config.toml
router_score = "softmax"
balance_bias = false
lr_router = 0.00118
vocab_size = 8192
norm_eps = 1e-05
positions = "rope"
rope_base = 10000.0
qk_norm = false
attn_scale = 0.177
init_std_qkv = 0.0413
weight_decay = 0.11
grad_clip = 1.0
seq_len = 256
doc_mask = false
Below are experts of layer 3 (counted from 0) of a mixture-of-experts language model. Rows are named router (the router's row for the expert) and show model dimensions 0-159. Each number is 500 + 40 x the weight over its row's rms, rounded and kept within 0 to 999. Numbers have three digits each.
After each expert's rows: "comes after" lists some tokens at least twice as common just before its tokens as in all text; "comes before" lists some tokens at least twice as common just after its tokens as in all text. This comes from a sample of Wikipedia text that the model never trained on. Tokens count by the router's weight.

# expert 109
router:496433457580448530469525510456512545540435458530471498530495457470519489522498480464540502493494576501509505461497539447538479475531533506512481478553527442456511578502566470448574548457500515504541455430531441427573513431421483566522496505546521519483459494545541448528557469500452464532555574487443436518497563418445455560489477477550562511503519503575503503522472500492551444450485490473496503557464491497495422550479535470497490538545498544530496550533514425561487507558461434
comes after: " ", " |", " (", ";", "–", "|"
comes before: "0", " |", "9", "1", "2", "3"

# expert 115
router:454403457504452512450512517483544550567439490512466498527471477488538467513502542486543476459537516496496488486506491463522488517548507495531493532521528452441522585481558475464560517468496503457548429410548495393563529430452483584515473554522499514478450500529538452528574504477459438496528584463468492549485583439450455537487447451534533483497497537577521544556475474497552445501533486492464491569475499530530446567503492474508484523532476531519534545525482466569466530596452478
comes after: " ", " (", "и", "н", "ν", "е"
comes before: "0", " |", "–", "5", "а", "=="

# expert 93
router:485426479532437542460532494470528471517420457498463448530510468418526464533459461492511496514470563522517450473510513428514448520535527503491510514505525456471516525491574484467572544470527496501556434422531471418564541445414474575497454555540548509494533478531530446527559482477425459559529557510451434508475563414446456522433498515519506471463535532524471524520501497504519464467488463477532495518564506504507444504500556514527547562560496554551544517529496428530463483551453430
comes after: " ", "1", "2", ",", "8", " ["
comes before: "9", "0", "8", "7", "6", "5"

# expert 122
router:494424457585461515459532505454535552538433464513472477537491450421526474525511492461538504482490593511499473472512535425530462483516544514506489498561524452476522594525570494486570559460513508506531455426522459422563516433431496563514481520555506511499464520539535453508540491511444476526555576495454431528497561420438478547472449478552531509517528537555495487540481507506547444461517489471516506555474511505473430535526527473491487545542496548505491525516504414567511519553453425
comes after: " |", "|", ",", ".", ";", "2"
comes before: "1", "2", " |", "\n", "3", "4"

# expert 104
router:479518464537500560479471476501544531521455516529526442490552497485472442555523510506495532550457485470506479551467572454515465515499479425461459610514541453534558526505566478518506493465527484445483469491514457453511480503517461512457407519554568517504479422448515476467465471556538500504559571461539517571478537492455487505490520502448482483551560546522473503524560512538388567539452481552455544441590424533533458533530545477452477503518463440475455540479530500538453513541456573
comes after: "\n", ".", "==", ")", " ==", " |"
comes before: "-", "\n", "|", "==", "The", "==="

# expert 126
router:571491495537437495469513486520493524551444446533445447572505445449600515542480513487456521470488506457539454480504563443466472535533528472567478548544541496461455539505554462426501481430536516530501440475531473442542537461444457559522450469552443538446491489548508528477513476520449453543501551467458538559440503432425461484494424526461536537522508559528525500468449549478528496470468474502537530579537523496509516561469431467458541543541534494499531490537518445545483484563437454
comes after: "9", "0", "1", "8", "2", "7"
comes before: ",", "–", ")", ".", " |", "),"

# expert 74
router:451524521495513517474506502471445542534495462560576459570534541513456495553491579447576454437551440470495499553413522557425497446544483512491473442516541467469507469543541485544460547454516481521456501538526560547438530536492471494501471441467521464513443474479503479453510487511509476576519464510462552573560520439474446515491531431522488446459512455527464477495495568549554432563469438482456519466525547521501507515457461468545549569544486489484479548475425452521450498557447470
comes after: "\n", "3", "5", "8", "7", "6"
comes before: "1", "2", "present", "0", "S", "based"

# expert 103
router:569527480486492562485449530488518471549526467507504508439536543529468513446546534513547560481544510496487524551527499488490427516529462502425525475449534450553509507530447536495490487525453472476536502567508507503476530507500520468506563560505485575453483565589539586509552482489487463537534456582503554508508480546495498403519477505499411553561529555498489418457459437543475488530493526474540439539435482563518548450542527497436441474502504520479517423612501470519563554522494511
comes after: " was", " is", " were", " be", " been", " Preced"
comes before: " by", " to", " in", " as", " on", " for"

# expert 110
router:498445487536540504515565515500485565512423529506466437579412466444451465512524543502522559471550533523502439432502529446519527471509548470506509470564495439448496519509556467479571480451556465494486448481450505468546534468453473556504449530452557470554548489547537447516491467550513521493517555552468406537429546447489434546444474521484492469544553520582446524498539483525536487488443555492474549566503481485474491512491494515479515545542478548539550544585480429520499486512463440
comes after: "0", "3", "4", "1", "6", "5"
comes before: " ", "\n", " —", " −", " +", " USA"

# expert 71
router:488443446585456536459539507455520547548456464510477492530504439442533475542523483473537506471476588514502468447511560448539484503518508508496476509536527442476509571499551498490589542462498517509520449419517478419570537429428486569499478528536506503497444509540534453518569468501455460518540587469472420532485544400438474558448486480559523498514507528578524489548471492480545442467489462476516518556468522497498431522487518478472502559538494539526512545534493435548497517555458438
comes after: " ", "–", "2", "9", "8", "1"
comes before: " |", "0", "–", "9", "5", "8"

# expert 106
router:446456471603451516436590544535502529549504499495533488509514515482549500563528517488515536499551568465552498501494503524557439492481498483555471533509542446482444556484566440454531569473490495514519472425512474432545479492403468583458499548524467531476467486514534449514507439498444433554501588487487480506472565436454471577516434500536520530467493518504471537552463467525548443499508495570513482514480504560473509505528528488481508550556531541538476548500485439580532458569496442
comes after: " ", "1", " $", "0", "-", "2"
comes before: "0", "9", "1", "5", "2", "4"

# expert 65
router:492496504541473572453446448501428485532538504482472567414531516574481456488539420505538511484496549442456503595586450500501480461532498482480462540514532511559547522558453577495481478596435511456458486537534514519437461492415517496475554509504461555495500572496507523529476495437501447529553503502464489511469456492592516443464501516463463523539503513521533403518492472452508511499474473431502493403503527479570545507552518461467498533469569501455468460545544542486512501456475470
comes after: " he", " was", " to", " He", " who", " and"
comes before: " to", " in", " a", " the", " as", " that"

# expert 125
router:486453462604463534473525513482508551519462473503467489530507436398561512533494472476518501488472569499521497463498541458537529505532527499507482528548521457476510567468579512488569538450473510461505445419514470408565518462442462578506469535526488510484456500563531455457548447479459454540520598499473444540493563434446456565474474505524493510468518547591508521518442534491537449463502474504495514553471535543470416520444522486481489550577485541529494531486486443555485520535452459
comes after: " ", "1", "2", "–", "9", " ("
comes before: "9", "0", "8", "–", "1", "7"

# expert 66
router:480439460592447517466538498476523550545431478520487511523477463467530489517543491459537480483485561507530498520495546468528490493531513504503478499546521440486478564500576505454589542465494488489531427432530471430566495432409485558506503514537475517523439488546536461516553466537436445519568567477435467536469590431464457558493475496528532493543513535568530475527462456528541451446481492478500502552497523487492453530485517465469504532557473538526481564567499408558457489548451433
comes after: "1", "9", "2", "4", "8", "5"
comes before: "\n", " |", "-", "6", ")", "7"

# expert 118
router:484426452588439512458525522472518569527431466505464504528509445471520480517500483464530503482485573477521487471487510452544484484538514506493465501556532445454516592513556483458562538451497515493508449438530466421581506419429474553508492519548488514501464491548537439530569464510457472510580559477437461540473565410459465544464471464554547489511512521570521486519478476529548459442477490489495489570477526513492439542496506447492521539552508563529487544527515442574478500559461436
comes after: " |", ")", ".", "5", "---|---|---|---|", ":"
comes before: "|", "\n", "-", " The", "==", "The"

# expert 86
router:462459456442438473473492491425470514512495527545453538480487432483514478552473539435562523486511561475524528432441570515515484485572564471476460437506518463450493544502540512461553549513507575453574432472483543443542449486421495536506440495467575520513499591496514428463550441561418498516499456492485503506487522470487418544483537487501483490477479509466520558536551502531529450504478502471507535562472551539512452547517550453411512548486480544467460549559492484524543529557479514
comes after: "|", " |", " on", ":", "-", " On"
comes before: " ", " |", " (", " Hot", ":", " Force"

# expert 96
router:496547478503451431546537519539551494470475518526519429534538590466482476546518489479438555457558543543525450545457499518545485480560515518559482516513561474505455465474521502433555508487554491441531485429431542465533478577496545519457462466429469450474440533463501481519535527492520482551433457494552448531471532509481488530507507514419441481465494443467566480561509518498479480536501534501535573491494577445527442480535580461472470518533484516551532580576497454515443414505477507
comes after: " |", " a", " the", ",", "|", " in"
comes before: "1", "2", "3", "4", "6", "5"

# expert 76
router:487425457592451540477531494469501540533440475506469498537480457460520479535498508472535510492497593496508491466489521441537465485511519514515472491558530445472502582526577492473569548465503517498533439424533475429574508423432486548523492510555501516502456488550523434525545489503451450512565578500442434521488572418437461550463448458542514505517521539569521497515458487497552445461501490484494519553487519503485431544509514470476499540530481560510483526531497421563467512573441428
comes after: " |", ")", "9", "3", "\"", "4"
comes before: " |", "-", "|", "\n", "1", "2"

# expert 80
router:493446449586436518456541525465495540517426481507473493528492452462538489531494479475535519480479594504518521473509522462545489490536532501506502507550537452452523592523567494464567548468502500498513431432527462425576504436432481568534490481549517520503463498546535446507560471513433472518585569485454439535465572419451454552475475480555524511517505511574528485509479495519537457437487492473494479577479509500489447553502508453483495533539501564516496540539499438559477507555451421
comes after: " |", ";", ":", "9", "8", "4"
comes before: "1", " |", "2", "0", "3", "4"

# expert 73
router:436445466545559580453459460419455453538533463585486538426571473432478479476547412498443444470465476507518495505537436489534513503481470517560517461477463505459487496566469508494460477507497536551512460579532450443512484499427490544485524489519523508526497493444547469554449509561469503485505532475508510470563479490458499507496558557430513531514506466461490514537466425429513522461418496478512457518490545447547484494546511536464492479471408465428443459451459504431540522430481501
comes after: ".", ",", " that", " where", " when", " but"
comes before: " was", " is", " he", " were", " are", " had"

# expert 75
router:475597458448491463485560506563495506521549445481482516480479492502502495536457537610485501520478493524553439531546522532472431557544550535532479591509498488462426477436557483425451487449491486566481466499481524448514540460457460536558441463475544524472455496501537468475507482573478452549440536489435538573460542485467447453511518547486518488478523535475424574527473526533535451507448538485536562537529503564494552453482519453497541547520450450470500481434543468519438453493519479
comes after: "2", "1", "0", "9"
comes before: "1", "0", "2", "9", "8", "7"

# expert 83
router:549510518539468511502559542474529532499483445550494471518533455573461564563545425515501546481481437478472514540507531485447560533551558532434502496454470490513537444533494455500498553451559477444568471537467529462559503532562486505434535459516489547429464490505541466523456550529452418501429559501472461474546562460503441563448571494514577446540556543539493521517548531525502471529554539532542466510487558553512543462567511436443542474528483546476488475477473452516507521468444483
comes after: " No", "S", "0", " St", " Jr", "3"
comes before: "\n", " The", " He", " In", " It", " \""